config.yaml
d_shared_expert: 128
routed_scale: 0.5
norm_eps: 1e-06
optimizer: "soap_variant"
learning_rate: 0.00483
dataset: "wikipedia_en"
Below are experts of layer 2 (counted from 0) of a mixture-of-experts language model. Rows are named router (the router's row for the expert), up (a neuron's input weights, with its number) and show model dimensions 0-159. Each number is 500 + 25 x the weight over its row's rms, rounded and kept within 0 to 999. Numbers have three digits each.
After each expert's rows: a language model's description of what the expert responds to. This comes from a sample of Wikipedia text that the model never trained on.

# expert 24
router:513492509480490515516520528454497537502523504475498444498563541515456499498503496530492486480512487498542501477467501520425507473483501505515484477477531536500511508441500510489504518485502523506518476470489490509554504518493486483533477495518512526523517508461486515504503486495521503505513520462503520533498514505487498498542494466506504546434491485500460470478510490456514518475505502493525474494589488509494530449499502500488509497503493567501485501500509484524511447519481426
up0:503538498490512563545530506477494515472497457510465497442549532532479466515500535495447487477477481503522479516494479502491511487511515473497478537506504525510496550453467519493508543483517511474506516498491489493544517521473473537503540492554481500491523523496472519506457528481477443483523481475511509535479472466514497483492499507487513548471517467461492503527518508451488500468541508486498475511555485463499526482479476458500493499501503546510510525533511507509495493480529455
What it handles: Infobox and stub fragments

# expert 48
router:517474469540485526500508530528501521512450471510473479452532463496503518465480504516491502517517485520501517477491472473481502469527478493492469488525535529526529499446491514505513480531485484507515482480556490474508487467503541501456475516486498481505512516508453505517414533558491535490496543503506471523456499550487491467445529465500496514545472475497495516497544463534516493516487487492529494519490477502490480531471520481484520487500514489499509522496479532493501507571521491
up0:465499483531491491510517487513484540519503538518484525483556522492497499479525478461525538510501489469549500505524482527480538447475490483484443484516552503499496481517480531513513512458535488495476480497483478501492512517456529532503498496516517518488548451509472505519505472530499497490531537508500499529489438471455543476472506513492511516495479506499477494509466509485441510527484541492528532537492432501517537497497469528487543471499537475472527520535505500542491493519512510
What it handles: Sentence-ending periods

# expert 63
router:484500556553519507523439523505471551490522499466511497544558529521519493538493508507494526527552512484516505449488510498442496467508477499462490498483550506477483491476490462512453522512487508552475485459469509508485533483498485487546485521525506502476511506456498504508535497507538510490525469497487498462476492535507458476504472494504503503538519481511517512534516478494527479541487504476509513518456494410491490492520507502514503467499491502495490459511492507482503503465474494
up0:499487471537483485477520512502513503462501450444545496468510500493496514501464534510474526514538536493493535495437524477495464519482503484511505570501505472499486494477477500512463514462502474528466520460488471519504511493493522500526510486523552538493515499490511503531517526482529468490524517492503510503534474471526480545531486489463455529492496467488496452542493495514529502520556485533497469508531523443478509506494510503497535438469512475513466538491498496531537505499506518
What it handles: Music and film vocabulary

# expert 33
router:471497538417518513505532495548501493529472505537502469529573528524498478490498506522515487506495521485494531471444513445490493498489513499496484485486473490490492477465537497482472471506478522490562489496476478479508479563494517484516491529522508506513514475489516507524499547462493509491492495515525526459502511526534468471522531471482526517548470482519463499495510504458496481516483485480499522500439506526515461546474507499492495456508513506498515485524508535486512541533491458
up0:528533549515496503487509486507472488503522505526519494545520459496493464458535499501517488515465525490472491479525479491563513500515499498511491456488478501497495481531548466493518518514506450472519468485483473477490460560491495508482552513528465471482478471540508473501531491504473491511500530534518535509524475538514481512527461489503508539467494471498496547492489525509494480521430501487491526470486468555501439521489477472519494506514463510489545482550492498502528499516515495
What it handles: Auxiliaries and copulas

# expert 2
router:499494499461499503491415458534476453462500475502519477547511497471472498502502480531496517500512495508509510501491486521456499494506493510487418556471480511533490495479487508504519494504526515492487488489553473496521486496494528489466486508510505518518506499502509506502509504514525499500484516511532529480508516553474416493438494482508515490477530495500489501525489518482527534468498501488523532476479512468507502516481499521498502519503438457573483507487483516552508564496515472
up0:503510508493472503509494543504560488509485539513523466527552468491504532492476473482529480486553521495516472495480470470525519484512535501481504486481501469508535539487514505491525529476533508497506514491468511517492485503536483469526507477519513475492503493489510501521502505479496496515511520510467493492475537461530559460475479459505514481492509510448502483474520536526523463538504467473471508511543470518508519419502484517521499490495515478527477426569552498474515486515502522
What it handles: Plural and verb -s endings

# expert 50
router:462508470514465507501542487476416538499480522449501526515511534487443499511509512527513477476484498476544487513504530500419514458490496522516471504481532508480517489499494499492437524484504484467488501425502479500502503521504497504541474511546527502511507494479518505504516507557512526491514539512509523529503476529478498541477499506485498497446501483526489470495479493480507504504525501539538498482513490523517543464540492490473530489488507499490507505512537461520500547474461506
up0:494514477478477488528541504500511536514507520494475518484481536519497501485522553522480518533510499498530469482506512511452485512462511512519445528520549508506515496502444485482475505510485479481493492517473510469533494514508543539523506485538559501523512501487502497514511517493475515514495518499475505501488446501507504535499499528498439472434469505498503460498496487468499473477492474544499517479451512471504536472484477477459576519505470548503510498518508459475493553454495517
What it handles: Noun-ending suffixes, census text

# expert 11
router:485511526533533525502505509525494501508522510508487572554507496523507500498483466500507510515568514505532484498508541517530511487498524504487486488513542543512488522535558469512455484504532389504535506520503494521474480490505543496537478495502476513513502501483497521486536500475498488488487460471485488496494460489482486501481463500495500513516505489502522512510465448524479498440454513481508525490463497501486499513506496509509519472518432488460472478494483499486482456526533526
up0:510511519519568490518495506532452539491452525515487523496501453521528518534454492482494515499506516502535509489508524492566472479511476483510488501459509507455457511523531457518536471501531513461537483521477453509520491540481481503451498535497460501466476484509529487511538500469479491484453507499481502523519475491501483492506494512462531443522519505500501480505511505523462506494478484510462525483448495478509452515510478509521545514542483486479516518486495542499525508474484541
What it handles: Mid-word consonant pieces

# expert 15
router:467505469504478493496508530455446548502492499431492490507534503506437491515499498544522465467507499490542491495461503499422515469490510515501485501458545517468509465454525496490482527482502500480516486442486493509532507512503502514527475521542538513524491495506514498507497512528499533509507530507496525520495505538494506523485520487501500514457491476509482460475491514443498508472533492535511504497582506542498541468531494496493507471495504527513501476505531479507494509476439493
up0:540502490524473485526509485507471478530487462432521504478501548487439477498534453515524463501534544516496522492472490507452546492511509503496500496506535482515509499501495488513459503528450477488527511443502520480518492476488522485467535523534499548449519519514505501467493510502504512531451491513501508480519524518476528524472515472491486519472508549481522468540537494484483505475500473503548512466530470473492511474521503477450489495536539502514507526516530480456529493505483501
What it handles: Geography and statistics pieces

# expert 44
router:507508507506495510533437531474477528486513493471496445528518497510485504521502520532511469475506520491531489468452485515464507507488490507508524472459514517495499463443502496493496505501507514517459477482489459514548517483484513488547479527510507525511474502523521534512516518490502516521509531440499539507491503542494500508528494471488509532462512489506470466462504496439471510489505497509519508500557501529448533470494523494504513491519457549536465461496506472491495489526472414
up0:485492545500557512487476478536478503486553477481531482481503514468482523509477505538505488507518507481497468473456460496493486491477513451498549484486476555485483467448485500475484497506507510514494510499494488531520537496514488546491533573503515514469524537511525550557505527518480502521502533492514502499536487535485473507555436479509503525474501483505491477475507469454520523479506515465524512525528531514494548523524482520521514499504476515539507495494471508460481480524494489
What it handles: Infobox field labels

# expert 8
router:536539545507509453499471539482530510507466508470500474507532483527506478502486475522511545485540538512531501477449489514454493472485509491505533511457515487484497462465496500474488510517517509536472478482482453499533496512498505493550482518513529519508501506509505524522503510491508519499490499477523538476470499496500432481549486473492542518535555512501493482478505508452519471529519465480514448493493492487498476466474499484517507456522476545491486506501542551460517488525506445
up1:541501544519501515517505539508523511487490486472492515507496497522503497492494560518539518566502525489534481475476499485504474478518521489468490517427492486445489491464496480469535482503534518532482459458502489479552481501499503493515516506522506499509523492476492519491467476505485517495502513429464507489510504526523434492516502506494517527506531508533452476478490480437544505492497522486510527497505484497504502488473500447519481461536493528501489462469476509498485500534532435
What it handles: Prepositions after verbs/nouns

# expert 6
router:481502501493516485508501515491511506514435543467500470522543514499480491516498457489520536469552536511505494474447494463495482447485546496533506512505546465495456484469511484448492497522528469492499499468461494503547485497495510478520484495510513520501503513509491486523468512506522537507486515498528557480507502453516441473539506513507512504530545477505495508497507535466518479495511481476516501497484498507549490461460510481521513500515538526475515493489543545503542549547488474
up1:507426507524471462491471466513506469531510511454455511492456491506458521515516448511483499474521508528468505487519488539514527519549483484527445503490514501472540469501514497516510525528445508477473528521521496499515483478505529485499492523509520496473526504517541460515482492496515505470504525476472500514479533471488478538458485494503479518473518513520488493539466481553490517515487511516465542524539513520512523480507483475502504521520537490502542543441479534530486493456492489
What it handles: Prepositions

# expert 53
router:528502510524522498491448521512509487507524507445526521481514470517499481568486493506501555509561524504555510501470492518484509460505522500474524504462544485503475486481498481495444507533524476527523491525469483504497490509493524490567453509516529496515509506451489497520495507496517508491503528505508498472460509468495428481528555473492498490506511514490489493503484481510506484539511467493515509494484513444487482512493513497503491434510482520556492504520482511486504493420477520
up0:515511516478529517502492523509522481499490485470505506475451502516502448545479463508460499496519539479502491545476444481486503506477487508531488497488478476468484533504491523553466521517492505544519513503501519535517499497455548526514498482484554519513484513498496492505469496492521512577473537502504488506506497522504466519555498519488464459540503533497456477521480462500483492526518462481527498501452505495494455515459507498506551498491472479526466521534524497469498490449457516
What it handles: Word-initial pieces in prose

# expert 58
router:447497483467496514483450511515563511507507517521511481512535537568502490521511525529504505476548496517544515474468505506413483442512486518563487490500521488492499482475522509495485528482504501498488505458490486505532508496500511504523469500500527490494495516443501504490502504522490487499506523516513526508486498500488510478537525491495499531432542476520495482497527502495497466510496494496520500489539475507518509418476508512488497487520506499494491459518493527491503475423479440
up0:494503535516533507512483493524496474473496514475504541437540545517496514513516498496504541509486505467477451456494495497500540497433504487472539500489454517507515532494488518503502464476546495526518450509496519555512479476486542510516531550555515500474534471497489520526490469481509512516514492497467503517518455472510488521478494475529529498513490501480543510472488502490474486474507491487496483533499530468571468520488521491455491521448470485505470526471502502500532485489460486
What it handles: Word endings and list commas

# expert 39
router:471505480462462479477516526545538511501476536476505491513565471524517501474513477520505525532518527520495489505459489525491518465523478525510478540498480514484493526452521503479494502480561438521505528481498517497447469490515504502479520476495517497522513502485497477507528498483497504496481510500505485491478480541486533520533520459535493535507474530499522481474464558458477504511521476458462495457540471492530506460522516483499503479509511474488536503524467500473505572483469468
up0:513485501534526460485511524498556519523472483484468480474542480541475533493508482456503528496475496539518505483445470490517493493462475498526512506502500488481496530496513529458496454487501447479484482489503500478499525518473501513501557506493474510507500484457522500476569549521493499514498506484478524506547453503506535491511469517547469522494486527523521523463494496526508500533514461461482524490507541508469467483508528492462483468485522550494522538490496531519532526530463483
What it handles: Determiners

# expert 61
router:479477545554470501484487495514508447502509501473490548517508486539492500506486481501512519484469504499474480461503508527450537428493485512515489474474505478492514484489522511509436454516525539511490492461504483502578506481499488506495466516500522502518533502458518514507476512536500511496522519484489495477509502458541492527539570493491492525486532516516496499478539519505475489473524502521511486491538515546560473498465504509435489496511462503485534480516472513487499488474510521
up0:484492487482525491486502489512463474481498492474497479468548499498459516472516512501476505510503497523496495473469497520514531502485504548541485523475448505518494506478510509496511491583532521508481517464538515507545517524465502471510522509462494526470525505505482539539490494461493479542522484481472494493482483491508540517519517474539527531483518517478425484492539506449532514466457470488497494510521538522506483492494494457520513502514475515542522528479481475503515524543452438
What it handles: Syllable-start name pieces

# expert 59
router:490519516473506494512457556499520525516487531436509455503570482499492502520500504503498507481527544510498489459454496510440497529484516492501526486444520483516498471447496509475524472514505492555505486486496466510562522516479509470523493507495508523477519493505514529506473531487519509530488492433507528490479494521485535493520471491507522540517516484498498476451495528450453500507534471500501481501546487504487515468497518488495513491502501522517488473497533487496515504539492422
up0:519505476478535541525451534477485518533511548461472457501516479569453493504477463553514505482509484492494486511496488520489500531485487448512517533448526488509510524488491474511523523528511512560506470513515468508519505513467530513468478512482531492487492450524490497511499507529522498459523494476499532472525505519464541506485480491495489538536518507497479506450499478469469487488499518485529435491518510521491533476471522467503508489505507514524484520447484489454544471489507497
What it handles: Infobox labels and prepositions

# expert 62
router:513514440506474524506485503503514540486521450491487506497547540547519496548509500491521495520521509498523514473519518484515483422503477504525510493449468495539511503474493466495493574506491548507450504476477509494461504494507482522499470509519517510469500537527496510491461456478527512494506494470463517487510474488518506530533489509494542508522530466511473482502486529487521495468457500510474513538486483456494489434512534498529472505502454468523489480505489473483494543462500503
up0:507572486507512477525508491495523526485467481494511472497483512547485477510549492465518489543435488476504509524509479509527463493523480497504502508443485506540482490521502515473547507526558534525503504467482535476480479519512494516445521517550457492457468506540500541508513475494468486527521487450491520490507456502555499512531531461479513486512486476506466506477484491497518509444493521506511497501488449497485476518497507504513470543492491487521496528501522508542532474511518490
What it handles: Inner syllables of Latinate words

# expert 1
router:456524526458512492513470442543550464484499495523514486485497482524507506481529487499515506525525490498494514485515475499505478442510539509524496522512464501498468462524523469519489531499475513472491475491549476521510498456516511514504484481538523483477539482475446493505487502519512549488511559469505470491503491481540545480492474492500503496485514530510455467530491473518467496484502478484519530464491528528517471514510473516503511478520485492504550450508470528420532500530488473
up0:513454507524548494481467502509463533467498483528495551465517492546530509500502489479493513499488506486529502486493504496526496526480458514474508466489526521552467457533522517481505565515495467483505490495494502563495517501498537475506485494519463462505473500517471514521482480473498536504502491495482499579495518502551484489527482522467502500494491460542507464472525435518466457469483516511521482539504500465566503479494475489501513483521486462485515473491501511485517517485526523
What it handles: Rare odd fragments

# expert 52
router:473514508531459521483474507565547534501492520526513482470535469495522481455508493484519481474558495496534480492476500506459480440497480504536516513489501494507495510429540512516509518503496474482458493468491491518517512523497516506551469491548519494451526502505523498504477516547501501489513474508510514558511490482498485464540485524524512488530476438474471501480475454509493491475495503530515524489506480486477494486486519494483519469502509494540493470495465506528486547511527439
up0:499541519521455500489493499519498457451523485551488512473533487527472479478527508432504517504491536496512501455479496513501450494487518486537475496455465513559499553527511515493538498520529467518498486494498522532507460545469529511481530499525473516480504520537495525499500504505504498520524498520456522538490427536493498478496463505503513538514494533509496507480517474452478486471474471478487510505513495472499466508473513477460544513513506513492514482495511506496556532494486454
What it handles: Degree signs, word endings

# expert 22
router:487578466475494484494516499503503481515495524529479528518565467497487507514517501486489501504517503516506499472487508499532495492502511495524449454533489458513477471478516515507536520491509495542472492461558524486463517478524512459493467530525512559480516515471524477498533507500548492477515475487485467503537532488478507501525542506487475464484496492494499476524504493526514483478479477506505531502504483558485505473478441492453526517502466509471452491538491510472479505466461448
up0:508522493500499493461484504541508493493497517479477463532525490501488563533486475484549489478505511517470517482548477515512518563499520491492455503541460507534469515496488506554504486465529495494494479499550521544504457511522488492469488523476487555502515509475540475511526480439494500505504531513500507535535491539569469497512538480505530459503499451482474487503482474491519481491483443536499482517488503499493463508474471506457491514491499486461519515502510462484516494490471516
What it handles: Line breaks, table pipes

# expert 43
router:517513514444541493505485498487514521461509478467511487519539510511512491505501497492507525481459516485487464526472546535524481423490486487508491512444525499488501514492487507527456545501494484512552470544452505531493497493498491497502486499523521520569495508510481512503491542491504506504469535506529503440516514520495496484555514488505469503548431498518515474534521494481502456499504502481538472488518494480517494476509508495521510519479441513536497471505473554462486494532530507
up0:479477514451512525534492476477517487493507469490497492513496503531487465511527461525528509467449499493499500526513521540470517486513478485496508515489513514481550515484483463558485515499489448521510447527494568518468530497489502546480488513513481525502485503525493517505471529511505521460510490473506519458541526478505438483511450476525496537522469487476562462510485473495527515479499527465498510504495494535485459476502491500555511549484482490501508519519471539484525519467482478
What it handles: Name and country stems

# expert 9
router:442496485458493526499466509524561516492499538523499487500538531555494511494502518519502508479541491503538526485479496504421495450511487519562506487503524486491489484478529531493489531484506513496484492463492491496521505504516508494513472500501532505496512501447521505495507517531513502469526523515504526495484502492487499475543528484495490525424556481510493489493509510514504468503492486494514489502547465504520511426480522533480507487510516505491489456520502534492496477415482451
up0:495509478523469501513476445537474499463475500478467555483517512523474545504511500491500556499485528474518478475466529516499517482469533506494465500475449485533479527507493518477494482511501510495484470500527569463479486507501523530517558531542517489476505468521480499516512492499514492514538522477523485521480473509493511519478522466493488482482508502506531520519522477508485510454493483522471489505489547437566483494502462448492516480474455499498538513501513528505516513494439519
What it handles: Word-final suffix pieces

# expert 27
router:473520521516482488510434500495511488485511538464503451501625478493523491513492502509509534512534524488500507467479499504426516516501465481498491471446512498510486475477488514480522477513507507511465497505522459515522530481504493490541498497496521529476491488521512518491491513484500503524499519445493531492493493518475561497489480503526495574529491489477490496447531489492458501495518506519524523508505494508479503467483510506504497510500468490518484504548536509519486534520464447
up0:482506559526484501512454491495542477512544508481493466504527516483475501475480501520497522497490517470514503457469509504470506536433514470495510486488521478526514523478494484499514463475528508497486531537500509501516516499490489492486499538493524524530495491515466491509513507530480494527526481443517500470479449551512494471481450526515520476529501501456521555438508494493472490512506478514534518506526510507469472429505524512494485482502464495488471541491513497539476555548503456
What it handles: Infobox list punctuation

# expert 36
router:459513487487479525497532487541479468495484480505459511480497534512498485472491470520514486567454494498486506459474534533479507530506565502519468518511492481478513534569493516526508508471558505513454494516493494488510489499504508487525454495502537524522472506469497521512522507488513462494468497483505491504484497508478510475471503511552519504494533566504511474530546495491528515492534495478463526500456489520509527471488504498533504471480526507553480480510506467449492524447506465
up0:471521516486486498496496451489488450474529456460502493528526487524488475497489492496494520526500545477494487455475529494473485507493495527511483530485475484508502530509485519501504534535502472520512480516487541538550528493501533483488507534531533499483493513495454513531484500499515513497539482476512533490488440543486465522470481498509522533523506519503510540507532469461476472494469481486457523497515508445525458466450475508501501483519462482498481493492480587479544534483479515
What it handles: Word-final consonant pieces

# expert 13
router:519498490555432513497543490478516534502528505528511460448571503522476505493546475495495503517467509485487498478466491513530505449507476498521497538477459511473480490427488533499495490516548541458536493481470538541457485489495538508537505508514518488526519515490514510506503484467501505499487500492486495472522483511495515558523516449532507489521463494508506507530502540488476535486527487492504500486555499532531506494480499483494501496514492509463511497498470473490497549507454499
up1:488513501516476473482500484494497521511524537527494491486487456521502496502503457526473546463537542521544489494478525506497504509507502507481488524461497473514473513505470487541485486504495525487496505568463513506497466481487536483512472545518524515490480510523484521520470454477546494466474516533485494475495475490498475525482481484474471486555490531469543498524473471499514478527537447554489459500477518473477474568486489478504504509508512490468504523506513507483463539440473541
What it handles: Pronouns and capital H

# expert 23
router:444507484469502514497464513522552512515503529508519484515533529570514473509507528528498505484546509516536498483473514503417502456526488526564500495502510505492503493478532512471487526491502502497487489461489496480526517492497492500520485509499521495494498516456510498499512493517516482507527528515511535500493494491485504486543530489495498543425566474511489486506530504510509467511487492502529495496557481510530524421484514517488503509523519502490477473517494520487498480420498451
up0:507493537498507559537488497470505494472490471457505544510457464524458469489499513520519506533508528475507465505440564498518563487514523479524502487464505492514478500549488532511517507547507495493486504487504510519533491517487497521475491515540509481482502484499494512534462524514519526500540489471501481475504470547488459485508503494531552538482511510488535527513480474493489516440514467522511475486490521460548480512495490468492525485471466459526519461477520539517487507518496473
What it handles: Scattered rare pieces

# expert 10
router:449506500460495537497464514523556511500501530522516488508547528558509494496484520521512506481546511508549512481479509505420500459513481524555494496505517502498499480476518519495494548502509512497505503461488485503524510492507508503517474529493512503502496511456513495485508511523496494502522545509509537507487490490481520480544525487481498540421559489522493486504531507515517460506491499509526510494539481515521514424483511510495506488496521502499480454527499533489501487426487443
up0:454520494485481517506483494518469484505498511494511515528514469505409483481537530455518493522495512493517493446473515460478494502447526484542516570474493512515483496500518520496481512488497500490485452502512523500544508472483485473525513501486528536474491478512538510518505477514538501515476482478492522520497452534511474500531479507516517515477508520492471489505483499502481489496531507497454521527535515484562497461505475477471588442470509527490537486490481529525514500491506514
What it handles: Mid-name fragments, digit commas

# expert 55
router:417504462499503555515500506498518467494506448488492486436504524547506482516508512530497514480476532469506530490473497539470489467491497499488507496480474535502509472457520520500526498497524491522463486470510467485547478496464503487516484494514519522531491511446517505508513495474512526483534541493541525512525473526481470504477532474495516538509506525516491479473489499515536465494483500534508508493511501500515523416506494491507486497519477512536465463532540508485494494426488466
up0:539506518501517508520453485465513482517539526491502515540468467504467467513515495490457516511515573457473517496530499518492475512472512440511496479468557473534462501544477508489472470503486505549506485467508504498503536529460490459518486489490485497460467511487487484517468474517516525529481531445513488512474491476487502521507485504528541507528536494529498501528463531503485488525516486501491483467506471523488473487502504489497519458440518467547518505492509499517559499486500463
What it handles: The letter c cluster

# expert 30
router:504504479506455504505497476505541538518506484475501504499513498545490512513494465476495532517558503495495522473481503491506490465482483517484491479479517476526496480533504510472462507490545455484520500480492515498565479518495513500506488529492511503477515515445488515496488504494512516485527511499478514526511480505511512528538587450482496564430532494539521510466503462520457450474503497469496545487527473516510503504434503518517502481480542518517513492519503494550490510458486469
up0:475478443498545531499497483518469513490501525498514533494534497540469522515508489589454532490515507442508524473484506467505487468496514474518473496436465528535506522535486500494505495527523473470476479501497519534526482512473545491465516509526501556474545495517501496470493482469521521524524500462492516514523417511481485504476512501498509510476497529492460506457492497464484453478490483502496496536498498522511465499515472493481512477479497480522514519507458488484540497498479502
What it handles: Word-initial capital pieces

# expert 12
router:464554506461521432476481499516511493517530482538502526502577499501473512523507518504503518495549530519492506463498521524530492511501510489546496477525477465489498497483477511480525478462466504542475485470547555482483522497522493464512491518518516526472491519459503469485486480488545521493497487463506489500535521490471485466495546492485464476455506509498515474538511485523488483503462494485526524483481465530489510454502472497441528527511445505498476493529501500468487528500475471
up0:446480541483491491504518498486532513523486497517489539476540496513508513489511463514460526566512533508525506461542449505497483513493505519496468526513439487517504502485484518517481557495511459526523517542542513506499519517466492489488472489519518525461540516460510497490447492506517508491508456532515516477473506434496469464517487477486525511498524493474514490509516487503509496466494525545473508473520476474528470489475478504469495539540467457501529484502487487488526443488502533
What it handles: Line breaks

# expert 7
router:478522491438461463463508523486535503505464543471496491514552485552526514453503491532505531515495515541483502521486500516467508475503463527482533519478496510500513537499498498458508489480520443516483521488518497484492469486519515503498506490491524508511498503502501478508495487478497490489494489523517490490500480551465563516512499483501472538513521548499498475493449534443445542515516457472448511458527469503544504492537507498477532470505496506470470487495516512509536514502516442
up0:491509462504471470473505478491464496471498522459514500492528506493522561511499515531540521508475467489510543469493540514535526507516476506515511536451500492514524481467511493460496509562511477469494451482541450489475521503540477494517474522515527525518487511554519500509449528517493497513496506492520539485494482515525514502469484484481468508476450499497486514468485530468455542501482494519492494500500519527521565495479462475469474472513479522487457524524525461531500538497491516
What it handles: Articles and prepositions

# expert 57
router:476571480489503485494516484502528458514508529525518509503551484524467489507503501501505482498500521514510504437469493523562493481515479486492482484506476455483492471492511522502570484495481480549500482457556519508506549504511499462518498526525500559478539497455513483492505497473520532502505507489488490471525506525526499475528527458493466517489481504497551502531528455509512503529487494505490528499466475505474496459506460486446536508498479477480495501499517528490496544464457469
up0:464508460471482497491483494485509501429558505498525461507499487495530489485490483506524526479481501462521482491504557503501526500503510518533513514439483484476500497502518469515514504511499514496467535471555505521523524502526526446455513505500491517521435502521517494490480535467475462556515488499496529511532469509522469572544508509511453505503489503494516501513549478497462481514481511509520517489496537497499536490487455511507495440502502481505469531500482512564497523494500488
What it handles: Line breaks and headings

# expert 26
router:443482460524490488516490487494489513525495501455489523516511508543519501491499518488492534440542496467535515460490491473509502497499492521502523528508486468490465513532484474495521485513456537508468506490492513507486512501490503476420501495483467489515521501492496517497532493527514529498525517518484527497514506451442500541504496548500513512489527588492485539477526541500483510526467498517499511523546525502498445493495492507472484467519492517499499498525515529504511506401485507
up0:454499488571484475492488466517478516503459537496537508491478453482481463485516472545481490481520469486548490498520490485548545503447496521480494508509482437471475507498516502493525496508523490471471479494518477497476493499467560536507470492497541460517490476493527543511483447548511511487513543551523496494511475498499523503529436485473502509465497539498501549509482506513506512487500468499492504495474518511513500519497461497519548469486502506449502477485527505500499521486499527
What it handles: Early word-internal syllables

# expert 41
router:463483517508502485506425488512438547455533506468509480516528521532521501560484494483500513499562518488523505446459516529457494454515495490471498488465511511498504475478490485501463507524476481534516483521459509497482556467507487469526490543514487515469526511509493496511548506509503537500533478532496499475470496553469489457515517483515515500527479483534500509521515454502482452497466531499504519512496487478491493520489533502512484481484555482474506457511480492476516481502489509
up0:520504509501478469468517461529501475486510480508532508467519500493492501497464513453462533505515516519477526473473562526498451485506475476473515460498467479524501488498486488507459499529503488520527519534484504483515517522494509492480514521492459518502545544504487478532477539508508500494488444536515493462487462534503460461505483492493536554518506528520515526501465514538457503508511530501521488492513459539552430533501529474496534531481538487469515508518499509472528475479499532
What it handles: Media and competition nouns

# expert 46
router:498511478538477515508523462473485520500493515467507500543530543534503505483512493529496501480481497487469494526479501489492479477490465502509487458459501523518484443504518529506477514487487546495479504497498512543464502494496505520480493521533504499485500498526454527514537537534476500487484494521510508494502483577503543533512538488505513505460477483510536503447482506501464448477427515462501524491533483501547507463571539502509492509447467518492486508473461519465504475510515515
up0:515493514508479503494492486526464509485472504477552505493513509499544538489470479495499520526506508485469511492498514457479488460517464504492479504491487521514476469511511509472498454497492511489514494499482512517465507488486509537470556547495498504460484488491496523505538498539500523495518462512512487519518466542497535559485507526523524485485513479541545569488481484519489529483439487463496506489511492498547504541582498531499465521509508466484548534545457549483505479512491476
What it handles: Place and nationality names

# expert 25
router:484528473488513507508458521519450494467519475540523477521541517536471493533507479521509479448533514468524500448472521516447490451494476512528503522457544524501474479498547493488473460518485490471531479493463519495505538522494464458536481529523464541483520515508520485518542505473509518496500495509507518514492472569478499475485502526487519478480499450492479493499519480514460486450456521508533535498534484501511524491517518503509477515460526504475523478501520518497496493532520512
up0:471530495530523502488483484486460448479517504531476523557587523506501491541491480477525482496484545476484479479493501493537515501509477529510455539456537487511480492504478473513498459522521509461496488502479530494499479499522489492532530480496505521538520541505448451507558467486475506512496536490477503501540508520519499495469542487514527493454499484508476493499466513533501486495479528507495505487454504463495483479509518505466512492444510443503521517535537496473535501488497513
What it handles: Common content words

# expert 21
router:465498526515515471496424499483478556477491549479501504524506495503514502568501489500494491479548518510525506478425498517477490444491548500534472514416506491506480461517471510515471521509507516519511491492478483519507524491496494447540474522516515528521514502495517494498546524470519531506498529511504539503465492529459485460525472457500536493520480498518498470515468475496461532503494492524524470473507503497452503500489537501522503488495527502504476498510466480467498510490532515
up0:463495493529517441454518459456490508486466506545532493521479505487486440475519471542451505488517544475477490475496463494502505504469498499486512517453494473530486482479493535537511540498530485484465485502503527521503501485514501533524451506509548557531505465523515499510511490516525510502515528521500530513457489530494509508494515471497521545486507487510541490528504507486504502463530455514491493518532521522448550516516464449525499502523497508504497515472476493478475533525535538
What it handles: Sports and awards nouns

# expert 18
router:501474479459460510499512487507517526494502496561515466451594535519487501499526484524523493495440519485524522438432512479452500470507481504543489530492466488533505491473506523487476499491501540477502481495488511493435486539503513505541523540508506510520521487470528513517533530484504503497522502517504518488472509547514493506509524485499505480507497463522504466495535523480503472501511473487463506487519503524524528475510501509490481459488484450473520474530489487474514547505501463
up0:481504481484503509514511482477509479509497508527488489497498468509509534500519492503498488499473500451469512470462475493486446495497557508542477515482495507514497499497509524489527472482499530481495529444465508543500467534477485483492536484495434517523510510508500484503527527511538509494574487505502501542533540530482535522497470510486512506506493480450483506503517517444500482429539487478455539527525490523517541477492501527524470538445470465502543514491496521504466485524472504
What it handles: Articles and auxiliaries